python train.py --n_layer=8 --d_model=640 --n_experts=12 --experts_per_token=2 --d_expert=576 --d_shared_expert=0 --activation="swiglu" --moe_layers=[0, 1, 2, 3, 4, 5, 6, 7] --router_score="softmax" --normalize_top_k=true --routed_scale=1.5 --balance_loss=0.000164 --balance_bias=true --router_z_loss=0.0001 --router_noise=0.1 --init_std_router=0.0263 --lr_router=0.000535 --n_head=10 --n_kv_head=2 --head_dim=64 --vocab_size=32000 --norm="rmsnorm" --norm_place="pre" --norm_eps=1e-06 --positions="rope" --rope_base=10000.0 --rope_fraction=1.0 --qk_norm=false --attn_scale=0.125 --tie_embeddings=true --parallel_block=false --init="uniform" --init_std_qkv=0.0221 --init_std_o=0.00553 --init_std_up=0.0221 --init_std_down=0.00337 --optimizer="soap_variant" --lr=0.00179 --beta1=0.95 --beta2=0.98 --weight_decay=0.092 --lr_head=0.00445 --grad_clip=1.0 --warmup_steps=200 --schedule="wsd" --decay_fraction=0.946 --decay_shape="linear" --final_lr_fraction=0.0 --batch_tokens=[65536, 131072, 196608] --seq_len=1024 --doc_mask=true --train_tokens=625500000 --steps=4802 --dataset="wikipedia_en"
Below are experts of layer 2 (counted from 0) of a mixture-of-experts language model. Rows are named router (the router's row for the expert), gate (a neuron's input weights, with its number), up (a neuron's input weights, with its number), down (a neuron's output weights, with its number) and show model dimensions 0-79. Each number is 128 + 32 x the weight over its row's rms, rounded and kept within 0 to 255.
Before each expert's rows: "comes before" lists some tokens at least twice as common just after its tokens as in all text; "mostly gets" lists some tokens that are sent to it at least half of the time. This comes from a sample of Wikipedia text that the model never trained on. Tokens count by the router's weight.

# expert 10
comes before: " the", " a", " to", " in", " by", " be"
mostly gets: " was", " is", " are", " were", " had", "),"
router [155  89 115 160 136 123 176 134 150  93  96  97 113  94 162  65 171 121 127 120  49  38 149  34 142 104 149 109 186 111 136  97 166 109 175 127 117 117 130 114  86 108 125 136 151 148 118 122 159  38 133 166  62 130  76  83 144 128  45 171 122  73 123 139 142 130 102 146 124  96 120 130  83  96 154 118  99 147 135 106]
gate13 [119 124 180 139  52  53 183 126 187 116 105 113 106 153  75 157 127 115 170 143 136 124 108 103 112 102 150 128  58 129 150  90 105 124 114 141  83 160  77 147 166 112 142 121 119 167 132 158  61  78 160 140  81 144  71 169  86 122 129 130 136 149  94 170 157 123 116 107 152 127 140  97  79 150 109 115 131 134 172 149]
up13 [160  77 131 136 116  97  98 123 102 123 131 119 109 138 107 160 143 127 119  78 115 144 137 136 131  64 179 145 152 143  77  96 138 152 137  89  94 121 132 137 181  83 161 128 127 114 179 158  97 104 110 120  75  98 119 123 101 138 153 113 142 105  70 173 115 124 124 111 143 136 136 121  99 157 102 102 104 134 152 148]
down13 [119 113 116 156  63  93 149 153 188 155 192 146 145  77 145 169 125 167 132  98  90 125 145 140 162 140 112 105 138 121 130 159 113 172 136  94 127 178 102 118 129  48  99 136 131  86 137 131 102 116 139 145 113 151  99 118  99  79 162 118 143 185 150  64  99 118 140  92  72 108 144 116 108 161  54 120 137  91 169 171]

# expert 7
comes before: " |", ",", ":", ")", " he", "–19"
mostly gets: " years", " time", " season", " there", " year", " 2019"
router [123 100 107 124 130 159 123  94  58 126 161 174 126  92 158 112 149 138 113 107 149 134 141 134 157 135 128 118 105 103 145 143 136 195 115  59 133 169  93 135 155  76 132 136 105 112 105 128  88  78  82 193 121 188 208 102 171  99  83  98 108 141 142 158 125 140 158  78 139  91  89 107  89 168  70 160 105 106 128 128]
gate13 [157 118  83 134 102 117 146 115 170 112  78 148 123 160 188 112  99 151 101 122 147 147 134 129 103 143 130 123 127 159 150 149 150 107  96  72  85 115  65  63 151 113 120  49 176 105 137 110 163  92 104 108 132 123 159 121 133 173 162 103 170 185 155 100  90  71 140  75 107  85 100 133  89  95 171 110  79 162  86 103]
up13 [109 153 120  99 116 131  95 111 106 155  61  90 140 114 137  84 190 203  78 136 149 135 139 125 106 143 105 146 180 162 133 132 135  98 109  86  64 156  71 117 124  97 159  87 130 110 144 148 102 101  91 143 153 130 135 117  88 126 148 127 109 167 168 120  85 104 153 106 132 100 147 137 135 122 157 134 176 175  98 108]
down13 [148 151 119 126 105 133  60 140 169 129 142 107  87 145 101 147 144 113 144  85 156 127 117 126 109 121 144 125 160 151 169  82 133  69 156 134 122 198 142  62 104 187 154 137 121 151 134 104 127  94 109 120 141 138 106 129 131  74 113 127 121 116 184  69 166  97 133 120 193 159 148 137 121 135 122 158 120 133 136 123]

# expert 9
comes before: "\n", " The", " He", " In", " It", " This"
mostly gets: " in", ".", " In", ").", "In", " out"
router [109 134 140 101 156 161 116 120  90  77 111 119 164 146 144 159 132 151 133  97  81 118   0 160 120  94 150 180  88  78 115  74 108 133 148 123 126 136 156 122 198  92 133 144 119 160 116 127  78 115 141 111 126  59 123 146 105 132 179 110 124 146 124 152 129 122 125 113  63 136 120  81 151 132 119 137 125 123 138 133]
gate13 [ 69 148 123 170  85 136 103 119 108 125 126  93  93  92  91 159 177 120  87  86  93 142 128 147  91 113  77 148 146 155 124 169 112 156 120 100 150 140 111 113 120 182 113 105 158 106 169 106 114 167  81 166 119 136 109  88 107 160 146 100 127 110 106 141 117  78 112 132  88 157  65  84  94 144 105 121 141  94 138 131]
up13 [ 93 155 123 143 134 114 139 111 144 138 157 106  75 106 152 160 136 105  92 114  90  95 202 147 119 119 117 171 100 159  86 129  94 173 133 130 103 138  99 149  90 158 107  35 100 100 135  89  96 121 135 129 129 103 104  68 149 136 140 120 119 159  34 157 172 157 123 133 100 108  83 128 100 146 134 103  90  96 150  86]
down13 [115 147 159 157 139 150 155 163 161 147 154 126 128 155  70 151 123  79 155  99 103 121  92 108 104 106 127 114  94 110  85 131 110 152 165 112 132 109  90 151 138 151  86 137 119 105  82 112 116 142 151 149 169 134 180  89 119 106 148 171  87 146 111 125 135 124 141 160 115 129 107  83 156 168 142 100 131 142 103  89]

# expert 11
comes before: " |", ";", "th", "/", " km", " m"
mostly gets: " ", " 1", " 3", " 0", " 6", " 4"
router [138 115 115 130 149 121  45 154 148 163 109 118 108 134 180  82  90 137 152 195 127 137 173 114  88 163 183 127 111 128 105 161 150 184 163 158 133 102 146 135 144 158  92 157 129  49 136 127 122  64 114  89 146 107 108 157 103  94  77  72 112 112 159 188 111  90 129 162  93 174 167 118 137 133  99 137  80 180  79 121]
gate15 [130 146 168 150 124 152  57 146 132 102 102  53  88  86 100 144  81  84 144  98 143 135 147 124 169 181  86 200 160 147 134  80 153 115 120  92  83 152  81  86 134 107 131 124 110 101 132 131 145 103 115 127 115 105 116  88 162  91 157 122 151 123  90 169 136 167 151 176 100 151 133 111  71 125 106 120 120 201  80 162]
up15 [149  67 193 132  76 131 128 138  90  55  88  95  63 101 110  87  77 194 119 119 167 151 124 125 111 130  93 130 138 180 170 160 134 188 144 135 119 152  75 165 119 112 135 118 186 169 203 160 170 140 127 114 112 171 164 120 127 140  66 132 177  80 117 152 137 142 132 186 100 154 146 124 126 133 137 128 146  99 112 156]
down15 [152 159  87 139 139 121 114  89 163 132 112 150 162 156 146 152 151 137  74  66 155 141 174 109 108 134  21 138  82 106 102  80  94 178 140 145 128  86 123 158 194 131 126 180 132 117 102 152 161 136 174 134 123 170 168 124 134 148  55 165 151 135 144  80 124 127 107 175 153 211  96 117 129 117 104 100 193  77 178 102]

# expert 3
comes before: "-", "|", "\n", "==", "The", "==="
mostly gets: "\n", " \"", "==", "===", "/", " =="
router [101 115 164 123 130 112 121 127  99 165 112 105 170 121 194 125 125 133 157 168 132 113 103 121 161 163 103 140 215 124 162 127 163  78  77 133 119 199 142 123 165 154 102  83 122  92 137 105 110 100 111 165 158 190  92 112  94  86  76 129  90 135 138 165 134  67 133 147 102 124 109 116  93 111 138 157 129 115  97 123]
gate15 [104 153 169  88 107 125 112 156  96 133 141  97 135 101 113  98 150 124  96  86  72  96  88 144 132  69 111  94 189 103 108  93 100 142 123 137  49 166 146 133 107 140 114 146 147 154  90 134 127 140 124  86  88 153 107 162 102 100 127  92 190 140 142  95 122 103  41 143 151 132 124 129 113 156 101 165 131 137 115  86]
up15 [115 122 149 174 125 161 137 119  72 162  79 106 172  98 141 195 104 142  92 123 175 167 116 127 146 188 125 165 150 114 167 110 141 124 109 112 144  91 153 160 182 172 106 167 126  91 179 189  56 158 142 156 144 113 192  67 165 124 140  84  96 118  94 132  79 124 184 109 109  98 141 143  81 132 142 102 114 147 196 167]
down15 [179 141 165  70 110 140 106 119  66 206  76  94 131 166  98 144  53 117 122 138 149  83 121 162 123 173 136 139  85 110 178 160 195 167 134 144 123 170 160 108 202 153 115  72 172 103 109 119 130  67 128 113  91 158 142 117 160 155 153 102 102 108 120 138  79 182 113 173 130 102 100  79  87 166  81  92 158 146 121 168]

# expert 8
comes before: " of", ",", ".", "s", " and", " in"
mostly gets: " work", " player", " life", " film", " War", " School"
router [169  99 150 124 134  99  78 118 146 106  39 120 138 107 117 154 166 149 166 131  99 108  71 138 131 111 114 123 123  78 165 106 113 122 162 162  90 177 152 154 160 126 140 156 165 147 162 190  96 122 104 223 165 175  85 125 134 105 119 100 100 162 145 127 133  71  92 125 137 158  83 165 145  53 113 123 125  93 135  70]
gate15 [165 163 133 131 152  95 169  79  94 143 119 170 122  85 107 155 114 125 131  87 102 158 139 124 159 120  99 112  96  33  70 139 125 155 125 109  84 122 113 158  95 133 141 114 109 121 130 157 109 155  98 135  89 174  35 115 197 114 122  86  81 130 125 136 157 139  85 117 190  79 102 100  97 110 107 132 148 131  89 110]
up15 [142  88 124 153 130  58 105  90 127 207 101  95 108 107  96 119 124  87 154  92 107 157 126 184 148 113 113 109 118  69  61  85  74 150 189 107 133 164  68 138  74  99  96 177 135 166 140 140 117 159 119 123 126 128 117  91 151 143 144 142 164 123 155  82 129 125  49 105 157 109 161  97 140 103 139 117 132 161 126 108]
down15 [174  57 182 125 164 153  58 134 128 174  80 100  99 116  95 139 116 125 102 171 112 122 164 147 121 161 188 163 186 141 127 134 177 145 129 122  95 148  93 136 100 145 144 145  81 111 141 137  72 115 111 164 155  95 106 104 152 108 125  37 139 101  79  66 173 125 117 133 111 128 131 141 115  95 106  84 102 112 171 129]